python train.py --d_model=512 --n_experts=32 --routed_scale=5.66 --balance_loss=0.0132 --norm="rmsnorm" --batch_tokens=131072 --steps=11178 --dataset="wikipedia_en"
Below are experts of layer 5 (counted from 0) of a mixture-of-experts language model. Rows are named router (the router's row for the expert), gate (a neuron's input weights, with its number), up (a neuron's input weights, with its number) and show model dimensions 0-255. Each number is 128 + 32 x the weight over its row's rms, rounded and kept within 0 to 255. Numbers have three digits each.
After each expert's rows: a language model's description of what the expert responds to. This comes from a sample of Wikipedia text that the model never trained on.

# expert 5
router:113157099081140201114106096102143144131080140131110173105168152118129041108130085106099109091136096066095112066154119130149116142118166106131184073143124170121166172137068127082155183132108068138115125122148099139116201156155123114156152087115076156171162125146109132096146093141085091137108127164084175159171148113090144120130094189113125187119111136119093131141166044129111104134115161155161132103144051099149116105096110150102159129156109146174087098071112125155124140165138079113145118097101086084132080163162120105090148175052128142165103141160088121120076091124130140175077086204143181146135201160094124159097158137151083157087129128138219095128178148139222135159090098101112137120120099076169124133074120090133162141100106149160137089156096134136159128186118155
gate0:170097065191158149127145161082111111131147130158161078106057131146150099114122135140114108219149163122090165130094207155108125110119106149143133113108114192104067135142169103154129094141137140127046123114082129224092130152173097098160115230149185134155182070145062148082156136122062124117193156133110146145175148099119120158142086146073113137137153186132162102136152159134097143126118094092116138129114157151114145152107114117118157128095160143127154125138155141114090105110132144123184153091104156047125128091129126105153103111114221141165152133104076116134138112204123167174110137131132093148182130168116088152113071122090113089142165150155145124147209081136149165139183134153134097137143124166146143113153098144116052116178169064177126171122121124142121131071113106
up0:157134083136141087126131181161084141128111115193176107154098158140123137088072131130087114110129127032108090112112127134104172117132184120129095082086169193138157149188147195117172162179172101181130118128090143170138171121170116107120127135107091180170135076156077157030082089179154134080130127116114131119161094148148115130110102124092146121116116167144168198125099106153060167136136114149139116133096154107147144151103102098112119091148153080095137123115158070150113123129123151098098069124126177120048096090185124104141147130149169150121114092099096118117119089117081176107163115132110206134138089067105149158168125147196083150097149148147107158140151116130111114112077176147143107149088092150128165155059123162098111182127194070158136168154124247102143089113156104
What it handles: Accented letters inside foreign names (ö, ø, ä in Schöne, Wilhelmshöhe) and was/of/He in political officeholder biographies such as Minister of.

# expert 1
router:162186149074129150159151120127115171093161120132095157148111095161183102155163094107124164169198166146082168156105117142109145116099153110134147131098134101172115125171096100155134098126168144079138119100117110164104139143125126145147093073159180093194180138090117170172136114066135142154028145149122155105135185131164204092149127149160173159063139158090177079167079231140109195155146109122115096118085147108124124138127117139154111127185191146197181089142122099136114102172143162102121106176136098141109154173116071184185116125134150131181120182084187132135132150099075116120187151127131122221117154116158127188135139079125092119141100031079149148168171163147111103156161121148125108133145094160104125107085112127061111146110140172117190100131192127079153094102121142
gate0:083154085122062114176156102113140109094154150145107137115179100113069144084127042106084132144090119134080136120137144128126094100080069135179088096104104147067130122157149102108104160095178147165121094080172135166128121131176171192111154055101133109181159133091101101097118074123142096098122167113168150123127176132156117127119132142104149157120156130146133125116103126147125077140101204144139082158097123163172080105098133127073134142146101101134113120109154141129104105164113100160149142165138145180116145178145192184085112080166183179155184139146166146130090161113073085169115155139130139055125091157129055129158160113158149094189057087104121201216133123146132098145097142090149123166129122091088102115078156150050153167091155127101108062123143153128087136135109119
up0:152104111083139153072111147129135129132119118083146130135082117121156115152162138137165134107148111112130147106141145127122199160130191167040102156193128116157099126139171150129161138133082075074130115153128091099130188088068132080158148111142132194104116150141138116199153170134141109165124095159109133136098101091088161112144116082125099128131138207071144130151133167098109126130143142098091199072105151084084191135098085129184166131129105155158160118125099102151146148116151122088133121066156074095112121103119070080166150132115104072136103120061085081132197068112195169150119110108129149186114177113178162150109119114103089107099143159181131090087123101090123128151170119168124145071153132162163157158161120128144139097128064156115103134159178145112164115086157141
What it handles: Narrative verbs and their objects or particles after subjects or "to", such as went, making, rush, him, them, up.

# expert 24
router:121159102068147172058150129128111160037143131108196130087107082073090025186120171206157125161147126154140108166084150087128111106143118116120100155080082143111141116120130179193126122065134106126152086065162127146160144178077163130095098115096193107132160154111126146104107108091132121107116118133174105062149173151141153125207125142124203081123121090111063108128176114112105090176168076124135125126067107126093152149130113061123110163129133188118124150160159121155161125171152124073088131153182111164173173123157157156159140199121074178094146132119113121138143082107144209155148144114158170144140123142091151127144157121148115095112079136138144121195112175119102115069133098110111152074084078126170184123127155037099196151110147121099163143125131118118091142156142111
gate0:164131096094113099119130181085155119105142141119131132164137153108189126108139095112140156075124145084123087160111177083111129108111147085116159142164147129155114039137173165120132159090152136082087164124191120131110119133081137181123088090075137128119096138145143053139117166166162067119121155119078135110065112110152098158084161129164122221114123048148142176074107190127078172215134109179070089131141138173119120136123080158076132114149119112123114122150077110158117097141088146083131095113150182157124083152107123098161166134093108130176129140113090117115140074138091136125153087198109118129137089124088146097171152150180121165092110123120109038110121131107146152132089147131161170181177151101105052197118155080157147142144103130138178123148123099128152124145118142
up0:120132142146102112163124155207164096160132143150088151146123092156118136094124100134103143157132118110094161111145114143087134121187098178104113111081123098095076109089122113122148091128102083183108109171092095140070161084187173165127171174131178115094132069126171162144093116122084153128157125111190108198181086126104127089162159126072120047165094163184126063170124053115162116071109097130167173160164151109117064155137177132157145182135107109150119116130137152109157130118155154119162113155117088146128129101140134100116126108144124100103138163157169107182126157058104137115097139074102053155099124142116128138100127173059125093094139112152134227096121130162171188156132111156088126128102147199118158110108126134175092103121164168105114101129174141165164109087193113
What it handles: Conjunctions and clause openers such as when, but, because, if, as, that, however, starting subordinate clauses in prose or quotes.

# expert 17
router:142140088071153255119130123121200149188083116148104181090214171063110040059139108100120152094139135064096095093134161142111093140106133098135165053053114123151133139135123157146145176149121153093109120133124107127106125137068161160144136166132034119138118196168138126058131071175148068148180146111123130146166099146090163116130114154099137134156073107149146127114132170125118111145135164167095124109055084106148084174139054138129148123176121138075093092083079173164110098183138137145128086122122138141090111147088128070051188194107137171194113172167105107124104088135154112130103136146131132086106134146149127109160152130109183148099132107148133102110158127142196133129126108100173192107173107097183074109162111128152123102077069131164068140148126142104135128118089123
gate0:133130136135102080122143169158107066146133139144164153117121129140091191160160118155129183135101163141089093135174061168133118133085075131178133109108163086114165110111090125151158076133146164088116115078114134106125139123144078085136099142080079148142089141139137100111104102080064109138150183151146132164084181060091126111115096203149093039117108145126134125156128145209148098037107124085089101102151152098148125180131077106138147151122094108100121145100163152134137136105152080159159098147126175153132089059149092136143100115134177095105166102111107105090146129104124125162078146089140081123230133093102158103111117147148116146117144152115172080112097090147121147181192166145112111197121133176120139123123130100161114110157074144061095128131093050106114070104101145
up0:064130115099154161049161141149154153161104095104109111127197141146079096178102157127168156067124114125109126212184090127094138144152169087150113110142134170109189143106129137100130153129095177114154093069096084096100136151096124073151112145162117122093105118133153164094097146160035132111142145126164160119094158124157142146111118149098131089168162178099180105150105141185168131085145144131083070062117151150128085167129084110082148124149062106167099102084090106115162137099130100129174075131114126193118105119113063139072107177120127097145127134087123108132179110167113134180072114107108146154136148109127140139102156123119144188090133126122127064080129147122165115161206194162112149153094127117118135115123147120122095122205152139145106132150087110133131088098107175
What it handles: Function words in sports career narratives, such as during, each, the season, his post, plus some Thai characters.

# expert 4
router:150132107021149255137113096106181147163078108151099149079210139048146068104119114106108182074175148102118083084124085137100128155127149139107151118083138126150132111079118080122179223176112124112131132172136108156124182149097110106152143139102035155148124191169087089051148132195130099146164165123103149159174075104120117138164090148119139124149063138149132144120187133135091141111174174117139137087051090135135119119131099162118135112184157141082080140106098132149096121145136108151131111095126120130109107130090152116099158129106116150188079173165108145164104128165113142182102175159135146133124128126119132101158173145097146121085121101156153095144171140114169145148132123118183176143153122112141080126095129119129112092109102150208085126142093159168133159154074121
gate0:141118113162122152100129122135154095125137180111151107137131147114116142144148124149107142119152141101153139124094121054138132122122148146145109200165124128093152124130133151157091109125156155123085123098154161148103117103082112180162040129162125110181124194127116147138089175081140140157125108155191089115146164110098165120134125185150117145063113125110118164096102086089092078124097151117067167081088144129100124135116140090114120135094086069124104130193169169129115122084101132104123091162137153111067196066138130205101118200134150109118113070086133182168096127171104158143131107154138089139046136076151138127142098122151125072144089139103204120205080154116133161204161107121118094134094148157121155074143129123101116139155119110089144069113133065134157125137148040
up0:080123125152159081148146136129120132145135189115106147101177167124118154150138138128128173114113128150217137146122136127102111142102123103121138097147151079118130172133126154144103143134061186134122131127169103112159154126119132137175066124138162183186145168174117100114100093150148135155100051170132118122125147170136092125069221133146116143094226139110086106035082136063091129121137093165051129122114182077108079149165116141129158172117154148157149112149158185174215119157122086163106113120095138149099137152155088163205112143122164117148150137101155150146116167120134120150059160067156115121132127115110132095210148169082164140155100106096142101103117108118135186145100109103100123073063109068117132108129153155119056133110055067078089146148075139080089069129133183
What it handles: Mixed group: determiners like these, another, other, its, plus table separators and words in election or medal tables.

# expert 13
router:129119152155071130082086095151123166061153194121118124095051128229160177170119150081139093162147114129100136150096125180077150086158087160082185120176144144143115138201136135138095122070112163162059134178120119142133120106155114136075132103089102129124129097116146105151144147091068193174102175180087122097142132106166122174122087124090176114105101109179146115154184062119114116210066158157138132107115138141087145085124154173102137165141155155128171098157158162191131103087142155062138119080128110129088098152155116122165118119144152179097135136064179109154138178095102178089132122059131191129101120154147150109140079112135135112138152064126090158122144065150120127140118162131126167152147129180144137139112117092111100098145175096126152075119171118174143140117104120
gate0:178149135143132125105158117093126138128140077117085121158182152125070142077152139131136139138115114141172071128125168115218118134133151094154101082151088159155137144122166139115122098164137191119144142164072147116161093132099146118114189122134174150123093153116146118148149148181071116120154062121132146128072109151063181139133112181117127148177161149166154152118141117151140133109144146125076112157152094176104132161090093067185125116107139086059180127151133091073083134120119136110155192110062108055119151143118139114128119155116111120095103152119144128121139107132140135125123094111085106065095135093131103043120122100113145192082172124076098059135129133140099107141152099152154109088074130128108120123185140134089136144096166053144164071095137112117108104142089216
up0:139197198175167137143086089109137114104146124128069134139137150115119126092119138141104104188132116188171117133143217175160105162160117115100085074158189121085084133099158140158173170099122160143112187152184059144095165110130122122136122138139105150073163196090105091192143120175143123111145099130168105088119142133135127148120091154094119103131138130113159129143132086137165106167132127138075121118121168133085146107096087131115154156190081149120134149140114122087034174196152153110081090123146158063115116079156059143165183142058101126067145092078161127118127140090161137120092128142127145128147147137055092125082118107193150120083094166126151111082143145209080112220115151127177119080101128088132138103174098149149200127087136078123152108138191140123093053139135078
What it handles: Nouns for buildings, sites and abstract entities after an article, such as building, site, tower, settlement, vision, region.

# expert 29
router:185165091172149121112125142080168184154123086119122104079103177105196095083145148142172122065154098121115153135110144117037127137134146059125132151039127094124193118143129109088170150166079115172134128115117163119137129129050169094159203093153181160084043138161105118121162127109119155149154129169123166111160151142121177135132137117123151156137130151144118034153089150137137108135102130146160123128098087087114167189138141167174121066159137129103130133112138113103156102148088112088067090134093106129093082170160130140186126146088179093085128148176143122127150133164119107097031122142103144159129156187105095109118145163082152168087103149151160070169159158156139078171096161188142094141102111107116104115175149113176137167121152195136111121106112083115145134091095120
gate0:134122107186100151111125123097154108145155166162115106119108143125121140087103130151114135182114165132091130184118096160131148123162111114113108129111137164142111149119204146167109133140126099127100075120105104178086154120122116125161152097099151155169143130133157153095123077124181162141143166118056170138153152086128138161146143096100093130084068132096111094152180115125129143101129122123109077154154115159164169132109136103117124110082073130137120085167143195095116067091156143125154104146057132034123140122143166135140165146168180067120094071085136150123110084126173150066068138140107170150109125152158219080156075096165084182161099183133100160147071083159131131106131152131189103161129199155108132113093161145106126135148169143162140114179189105141114181146153134
up0:121106144142112148113097080104151149141103113117130102095143102114165112132138148130125112162113175128131175175124129160114146118165127110102119108099084135152160203106189119135109132077111159178092092080117149207159171162079116121176158120095181168143146136134179134052114118141138160113149125173140142135161104130126151144152114099132144209125094133113137107201147152120145131115135129123104081119104111160205171132119170145122123100075100123152093076168118175066122096074148107101084109132093146110091152082137181151145156129164188075121118100111134162124125065084123142143039129100090140126102115171134203080161058083180117175142128142134133156133076080118119120133122174102167122123102126142105119113158216175109151105121151112161132115126146133134137182168127138
What it handles: Prepositions and articles in work titles and foreign phrases, such as en, di, de, in A minor, for cello.

# expert 20
router:057126079115186112085116186145166092101110084150132148142141158088141088036173191135151121100106181099113107111113091157105114140159153148072132175168124109147204074089149170080128113110093138127155088162128123166131172097096116118127108110142131097192119105155104044089145191158121110122186129102079201156107085131147089112116106164153128126124134172133165140116191124140124196132172088072129153093130137131163185126137093154180143142133117099110123126144170192133119129171088148144073116125149138142101119152138137087114119083120083171131118160169140073059084104104153120116082110126119153114139123091148160073163157117123116123154137187158121111128087128132143129168128150106159121107158189132120042178155141160143096078096125166154106122148111153140173149070121103
gate0:144143134190126102132177119153134098120144134153121138080127175219139091145152133127108185163142110087137142136095108119134156105115123163182088185082091142166162147064107109130132155138144108158131162098150121102074132149140092091105099084134098123145112135192079120119136164053164126120113097135082118131134155150117186169130168140098139075103171102119153122129153044175107097164099141164146215156085140137081134089152129147156092111143127085066108084172105160074136107155179186107113121113100189096103152139165118117196153150148100019080132100127136079093125202145147092173113146133134136147094097140077105140116146105144181122180147159066115186144125126147127127122109037144067168144100176121123158134133131119119148158081086164212131091065159156114124163113076102
up0:185161163154128131061149158129108131103178101130076102066154156180113125139131157160121095154140137146121135125172134110127129118136124114153163126116096127160155141111068112153105156108166207145158169163122168068113152090104170136184167111176134097164148096213134092125109124119157120083116084107179136168187135139106181145143172130090132160201104103119113104139074136114097141070131183153094187144061081121115124167152106117074114125109069097141126120142166119172098099113175148138101105126160155124099119195104094120139162127224100071117178118107161177093167192097126093143144126071141161141112127181105071163172112104129157141202181186086094120104109159157119152146044099126109096128095136150115170101147107189098165146124088118185128085104117116139214145160120124
What it handles: Line breaks and pipe separators that end or start markdown table rows, plus word-start fragments like pl, bl, vent.

# expert 11
router:148110148136090149110143098179122125084183194154108147183076093181149096228191154115140106168140127133089187175123123090118094067114173085131129147144139125167095143166110169123064108146172161159093098083151093146125112078110107109083135122182174157178119089101159134176109099113079147118060157114115101154128138128127162173151104133150172175096112147121157153099075135104123211158069145112070123146119126182116128090166142096071152123177146159191120105118063098170150088155108105096097091162154136135126144139101155163126074112159122057133143113042153130170160093080130081178179101109139150167117092135155114131085089118119145101130119096111086106176082172107114127094091126199142086122205141162125125151115129157103148132130159135066151084170200111058167164119087095
gate0:133116162125133167087126097108163146147147103143149091221120171110145146137133132163122122066144165063173111109143116155092115093156115064118156124118105166163175088132078156129110141113114054151130140135167147111051116158129130161215106133183130110090095082123065129084127122200092109124129028123163099120160090180137103085130163126134126126173156141149120083123118155123132111062126116149117133137136123192113105148159152130137119104144100098131107097133087132107119091093127097124089043151078120078199176113152133085138133152162146100130125154121143136126137117115162124202121099139082168126123126133118181162117158137121167124069097153077172092160152104131144131144143078126168112180094121133120126124088116134146116150118121087195114126160086062119112120168133125
up0:122143093092144122112123126094163133122149166138124110145129146153149126172112152123146156095133176080159101156147127142126102126194112101165122117125149145183063105194084198082114094113178033147129131128153145119061106174180108047133148137153082147101124086048101130105154161198143168160106126166176062144131157106141124061169155109088137131148114150151112121139167123140137130116160140090146184157120130193144052118127193098131130141151118103098107110118065136157126058132117107116134060150061134104121144135148155095099114104141133108136154135103137094155154130079178121158082111120093203101116070128139137140122186127139150123117083123052110142112105078124157100125144094168156160154153141111134073098099089150113106150144118127160102138121075061109146122156108145
What it handles: Participles and prepositions after is/was/are in descriptive prose, such as located, based, constructed in, carried on.

# expert 9
router:105158124096142027096150108126131193186071045108096069130141107085222120166091173088091133082208155120184091139186133149132160143104110110120139108134118201188102097098135088105123149184120082126191191230159149115130165176138176127157112110122133101127161146100139161132133133115155148113122116100161127193098193108102161121124124098120179138086088121119209111120097091189086111134106116115163145116121135174137156124143168084137140149186173132166106153179138098130192128133097114143119089134135067176154060153137182163115133087151127116203169107135135118202129175156077132123105161149123192168119146098140123157122130162155133148182092211154141180153093137173186123141160097121119103164124014142178142140165136173094123111095109149101197142100091098174096103141127140
gate0:108123156102145091157121110118154107129137127117163078159138097130134118144100100136153120204096115127059144085147200121133105126122128145096089097049123132129090119132159117151145131171110132149137072147109190079163121161167092032143092098138128094145104094093134138183140160131101149104095135098146144148122119154104137095141084079075132139131142171142125147148116109113123045127186107140117116114122181136133099146160105098123132166125110101106139096182122093095063092093106212101063149130141146102169119088136117135119081129137141126157135100073150136108182097121120142108088190112176156199124042154157130162083126113098153077125174093191087139108149123125135081101124091100120120101112099069112126130137142135119169135151129095106140128136097147149149115096109087
up0:095163166134133151138116105138115127134120128125081120101071140126117124038129119118112108090158138163153090090124134115114105119157065115116144121167096160090165193126161117087110117188143118083194121154153080055135163091169133093135092085182090126154133087163149137095183149106164106194129156123167091189154165116107085141154130177128120086180063136148136149108163118103143144110083118119127074098183045049183119093112177161102109144149140146144143178097126119080127151140119106141156194127082121130141097093148160131127160181128136124149167155189163105099070101155173056102111147103114119148109131122110104176097144143174187111117167119111098149074112108123188192117134139068131086127158114179137119133123129158159104143057079101129078113146148106147156151175110139
What it handles: The word the or The, mostly mid-sentence after prepositions like of, in, to, and often before first, same, following, United.

# expert 27
router:164144064091180126107168164197081159114117194011183118163135090144105187192119185175210104119159125130192126121123112114106140137135084128114168146144129201135163143088179075110099081108148052133142104098207109104115109165151146120097086139031115103122110163089160172141112128133148072110113101088133099188105175182114104120160133095084206143149155101133084157112143072154130156112080120108065144128084182103128161092158155085096103172126093131176120110155118138165154101139083153117085159141159111145143126114168140157140116096096109118057146138125149181118184138142132142079086127130135154118127096071127134098075171148171191133148133142137166134094117148129128121145098120089142127134160057114166118103169107038098103135160121120068150155107111126174160135161147106
gate0:142142152211121113096173078175121098127127196109101097183108139192113209137122158108102129207103118148169138152137114194179143129107101162115158155127193100094052169122160103079104105115071150122097121207117119145120170095169177116142076143071123129150112151149111119122117073102125096113135075092087112099154168081115129123168124112097121086093124073105123156100103138191119096139156158174162174142148145071129186094135105151159142122125171172111134150153141111090166131074148150163048129137156140132094117127138119130176098119134102160086122089159174108140122083177163056086078179170163136126152132085105122122113134093156086163119131128095148196112146165139107057117112058143080109102138148171171176138132119113166080152108164084139212042182154126134177141148111095
up0:143124173189144145110150104152150124120147164101094090169132128180105140134142163109128174201106127128160163166109110150156124125091061139086150173117136107146062210122148083077076108123113138124100132183091086111117147156152148166126052116076100124139072141123137133122126102080137129126115108091059157120155119090149165091142169114098143098069128080139107161106110122201138114132229166165087131147139114113119164123146130142133135090152154183099155154183133105077145127049198156146087189148122120135131103095144193083161121125106103185146074122131133123115142094118144117135109148157148181142160116062101118103110120075114114132142128138074124158122099167155143066137042052135105169089124121167147189125139162163186122144146177055112192112099129135105163156168109120
What it handles: Commas and and ending a clause or list item in prose, often after dates, places or names, as in April 9, 1993.

# expert 30
router:121138137039122248103123110128199150171067120113112180107196128055163033070107109080131180135163155101098120085160156207101127151144167118148152085077074125162160139086148113124149166150138120087111091165145133159114177141144113158110156106151113162129161205175094146085090130133177048149163123153086111177187093093113133087138072137088135137151124145112173147140157127104114127113142191146144087099060111090173094137123074131116119149126145129089113098132087114168111113126149120159086103083094100110141148147118102092098161112141117122216119201157118070126070151101101178137090174101069119137030158156161111103116106150074146090115151121157110085129180146121171092139167149095123144139144129118132103166151138099143049090080109154147072119154133180163135128110102102
gate0:143089176128104137169091157116077075117157202173125115163053162169136163140088090135143149185158125153118117190130164132128171128147132160081158111172112163103067147130119191134153103184161170132101146131153128129121113141139092093104128124085116139049132105086153183102069183153073211136154179110135119150107127130193172102144176147105093157126105132141118150128140130092099136126128141148211144144139113148141119161126090114119125149121106097137173105135107163175127195127068074175121129083152145115150084127143126097170070146141111141128058114103107179121096097084183128150168185128158118123165139137132166144114176121130130143110086142168148160085153177169126150129093146113152131102164155200080082135103161098122163186091186118096139146110094127116153115125156119
up0:109091129133175100155137165148101077114127115174129150139099156113093119111153136117150154109089145184089141149147190149122122159135082119124060078178129170099138128144137176131177088181112136162132125140133148104102114133141091152077100138091141157099138130105141164091112093109082177144179147143087123125126121192193211106126138204130112101131054163119128191113134091138147147143091159172159093116112088118085113146140139090084100163086070068126113101096163083132155153095135044139086152085115138123176112117116133062202110179136153086166112115099113140193098131158145099185116191111138142104170086142132139068104137146134128158188141155148100153110140121090144174099201140170117189102131156176123105130148039151149161159100130144121118104095098093150152142110142170
What it handles: The articles a or an after is or was in opening definitions of clubs and people, like "is a Spanish football team", plus year digits.

# expert 22
router:110147109051129076095075109125141181115079122107119075145163146169155213137118165095156154087114102162150155133194074173122141174158136149150180120096121182126111125066093150065112125129108150098120109089158128087153145194162192123162128136098136134083097144082166105074157151136146125138129150096147127094103165170077182150178098120109151070164111126083147135108152123137080153174122087171154109153134125089150133086163137165158191141165092073121102129126192106151174042126105180106159094176101069136093081065144128117096131119140094194100114159151196143204125168116163151050167142152095100132139089107111132147121127163172217119161090154181132098116143107094142111103139184135173086174113088148118111126153100119092178134103128105080136126141122070109163103142146144
gate0:144160177134100141169098157151086118121134149160175124118134166161149184155186109148079141108141139179058175191110131130086146096066089148141120135110132088133129147127098101098088104081131153093058139167116092155139111144142207125169158096111077120126124067130133116092139138130156160138140175135204112122150093137103157141124150093159147168156147082111097160101105084175092141127149145136118125162078110156155136061109110125126124090127159168113140124107092181105101114126078110112127163123159094103082086124158099159128163091139116080123118072157118088063159114119084088158120143156103097093107072098114190196124095100122173111185128238157025131099121178134085114185074134095120141073148153121135178106165106100112183105139148099099114139126172132115122164096072154
up0:142174127153126118110103181175099112090120150174174174094166129152132144153149114147074181088070153144093135185146147176126125105124101124148128108099103114093130090120106107122115080083174100065148105148075143133152119153154197153145139091126124106130129095111140135119112147104142186090198125087225128122162130117092113150113134122132129162143196130077143192161154086166149112118136119145085146142117140144177147084135119139121112155102127162124134138125071210118130140146130117149123127150132091167112156172096062147121216101122065093094099110153115140068186134064114083134119120123055128087121114143126063178126123102143139084181135144108043141106126152198093122186065119105130125108072134129099130123149160097141184157118156125136116131102145097117144105105079170
What it handles: Periods ending sentences or decimals, including those in quotes or parentheses, and digits after decimal points in coordinates.

# expert 12
router:127149106066163141115121118158159113105062096082109179113144162140146135093189163088117176041105154142074084120125120111133125145161165194124140202183136137111079151112127158141122149164077154127144126121101164121123155153129168167140116165178121118183112181108103083136047126164188135167148122067142215107121104140096156158145120075176142131095125181142151155113136171170088126130198106118134108148172125125245144141084188123169133156113176102112098124095096156157107081139086093167151157103111103076108132115103112122172159121173125133094072131141151130096070126071133145142087156117094067133165108112131142071073106131113158098100110102157103110079098124141116138130144173146196149089146186168145135153167123112082130126153077189163060127168130125162176077162120133
gate0:165100130110115122109164093161153148086148137090121118116122107170142129137164096135088135123111087137158147188097126092165133112182101124164133142165107106128109124145148122137109101128130107134098110135162155109144091126132195129113120112115165097144165179138123067164100164057125115156076172154073139127152110111094140152136168143154138083147108135162180088149119108132131086188102172102080209138112185132179101112118089146156166117134128114074123151089119206099147136150155148108117048095115100148131185144086170129158104147123127124108167135077186117148114098169157095146138114111095151102174104151156118097096129152062110161153111157114106126094052115131117141158113129188085107128069173155108191123100093171097085117103124099069164100157109124082124136113082165
up0:120119075139145146175118120104133121140128102130107113106115136110092112156122126128200119078145179086062202144172157089121119103076151135150152142115092111107153079096106139099134111088084105094132133101141096093129156167114121150127125139153118093122123185159138107054161118153109139128093148138166149114181105090100144193093165157173151141094120097132137114141118140165124235100108151202152157116135160107126097100136145171130063187152111136105087172127174182143207173162075132163057109123085148053133074125157078099115130185157143144121123204124107120102130155093139153106089102151096163109077145130109150135145134148099166149150099172137197076112172193084065139075082137104079171107184160131111084140127155133121130113126147153145136217111139068116103128095164178
What it handles: Line breaks ending infobox fields such as Kingdom: Animalia or Country: United States, plus prefixes anti, non, self and non-Latin script bytes.

# expert 15
router:129066087081165163153148116166156166106086161098106212098140089086156116109153134072120151087137117168160142092171111095146135137100112131129093142133130160172121146106127100078161095110168143137065115190113157077128162184104091192109174139139059108061104156148112156123165079097118112126146124141153144137150184136104107120179081166135126120159134141107073167150192172138098145087109111122158088080094143109082152144123117129112135149135080136152135087065099093079128111117086160146103118149115165102107182163082110160094161125085064104157147177134089187128094138130122108116164124148098162130121206132095096085121191144136130155108131112130183160119079124149128173157124112073088150119157121112126154148130175117155099112088083126115139160120116178155078125153110146
gate0:075157152137136141128157137138121117123153156130101106148144142164106153182110100149098103112166100112162111118120127123174086111099151154185150105052087074098161182092152136165100075095144141159181169153144096110128073114146066153137116160157137124186108124140141135142165129096149094098131100170102102093119160148070112174081122161146120147111145126099120087134126155103109175133116128107194179103188135120106116171119153115110162139169130123143114160079175127132104149121104122092097136086162085081144158220137126161142098158146134107098137094074177152151104164091197132138110117187189154140110127177117098102132105092074134163169103172135140123178115121168106086151167157213208083121130146105113131139163120108131201102148160123078142134104116113098070071114102095
up0:081150145121142126147140141117131115096126151084063149150134100159101117164140094128115091087120134107125148121123145131161087130158112122184151089079126112096152157140082083152101098092139122142141163148144100069135140109121069120155141171144104116149109153141084136156182100080130149134155091122155126126101182128152126161114142144126148183075113165064122087140128165115123176159137145102201171067140168114119120158131119123163174169134134106166138189086126135090096131109097106099078133094165064083124146186101094090144103160090115074088158097093149199149112117092080107114108129154187166135089136147137080117090096062130174179129139159144114156188123109127100080154127207187180053085061133150167122099160123093166187098115120134083067140161129182077084077111066137
What it handles: Digits right after a comma in thousands like $28,036 or 500,000, plus word-initial pieces and adjectives such as Royal, political, Imperial.

# expert 0
router:140128185139128104083078088090156168076165162132159112111085148209158148118109124117122093177150114132156144068133158135127145155202094097095157126185135150096103144167100147089122138117101138153172138169093121106186147059143085085112087113121115142150192052116148147135114085128090142116107115148158145087156074102124145135124100126053145137156100085140137110152129149102126143138084125123116096137117123117156138136120149178152164191161111097091175103137105169109139111078152174102165200149113092160074128151129138110133102145091163127114094090103115100178166196165098168113177133094128129121114142183189136136096074140133110126082192034118102143074143070146131109073136162131147102170039077209110127092107134123143113150169207143132197113091152128154113165124127132
gate0:155114109140133064111124115140156130134128136162163120145081111120105093160106107121137153148168126064078139126137109117184120132147129149152083160128123127089129107130136124129079155114107138116161125149127182120158122123057133137214045110119114107121161151148119181113156128124104120127154109126152138123104086119112110177139102078113121112124142118154093177166155161144155110180085189163072062174114128107131140161143130100095110228165141101177102149143148104122122145065149142134111140108158156134129160138135107137139090123098166127125186160145096127180161131123094128150197170150155170058130052145099110140172066096158100080078096119099149138155100163086170122082093137119163189112135180155072127122116138170143107146143094149120101112128120140185046146118103063
up0:133084140171131075128108150122126174159151092172151110152133137110124113127065164138129139091152219067142101151117143083151124116125128138152123173126107176136113165139069152131073106130089142119117162152118155163133168168105121131152118147116167129163129138111106090097196160092080118088126106081091122093154087149138107156130164120103125129137126073178101158132078111136120141155077185179130096122104141115137126142112157154131132255092149125177158144113174103178074162121173123194133158093107104112110125119181142169108104130139123125087159151163106146149166166086121151164158120150194157117157112210115096147125127108136125099154167112117164135129084161117169132088155106117084166117132173134105109099163123108132173123164140167102145152074088121167081135168146129
What it handles: Nouns for artistic or professional output in biographies, after the, his or a, such as film, album, song, role, career.

# expert 7
router:120120107071219096139092108161159148175065123166156139172144122147207156103110228093077113124116110147146093103088069204182197166111128120129134122145137108136116072112120069154160137111117127109090159146152125116107138195156113103145194136069131149080160175080149107155110148110138067151182152067094144096146185179128129092166101096099153098174143126075200155184090097129112126127159115131137102146122100096144101114115129132115110163100114091185087085084150192117126122092106168136132161115143112149083132126096099111153127153107063148138089136142102146135118109145131154132179110155119116140135140161160111096085155184111149169101065069119124155092157173133111154179118136104140151148136127138083142157168073153207082100154060112112106116181116079181168061099153122
gate0:098115120146131093120117087152132113153131147080135147101139181117120167103163179131092117128092109089189123117101164127151136136139148119197184133097152138136082135132157108113126171178155120141227120136118120117104126149111133153177111171128169125066093143072072157163181106095131166109164139166058103102122138185130172155093132139102098089137107109160125120123134156110134160128118134052170107103173136071136089105137156106120104143103065209221137095179165083103151119145097126127124104080076041119094151096111124134098091205125115097139129178144163166136097118122160145127120124069124108122145146136160103138113149113112093104110115141112137145104152196134107130161086116087107128201148131190130193085092142130132144134123109123097120194090118124068095138147131077
up0:107153109130143125110149187099137111107150104124066106203111068143132060163149053132167159135132119145130060158143122103129146120151101123089102115118169097123129134060125138140145086086154140107082046069149135112095093123132174080154066145083081133116167093194149101083089109157098118150138147065136121137120103106139117178200107107151137172098134180106192146131116122193090127083145131147070137139108133174121136138142071141211088112176125146095111095099123157144101103080128147089095144143163178171141147192152141095135197083113140150131103071161091093126135183119107141108108132113085130138061186128132055132125121152140152137137101147087137196144107083112113104114060102094143093110086119081113106182178133098104185142142126119145150128111168094136103146108103124
What it handles: Pipe separators ending cells in wiki tables of fight records, filmographies and elections, plus group nouns like police, parents, family.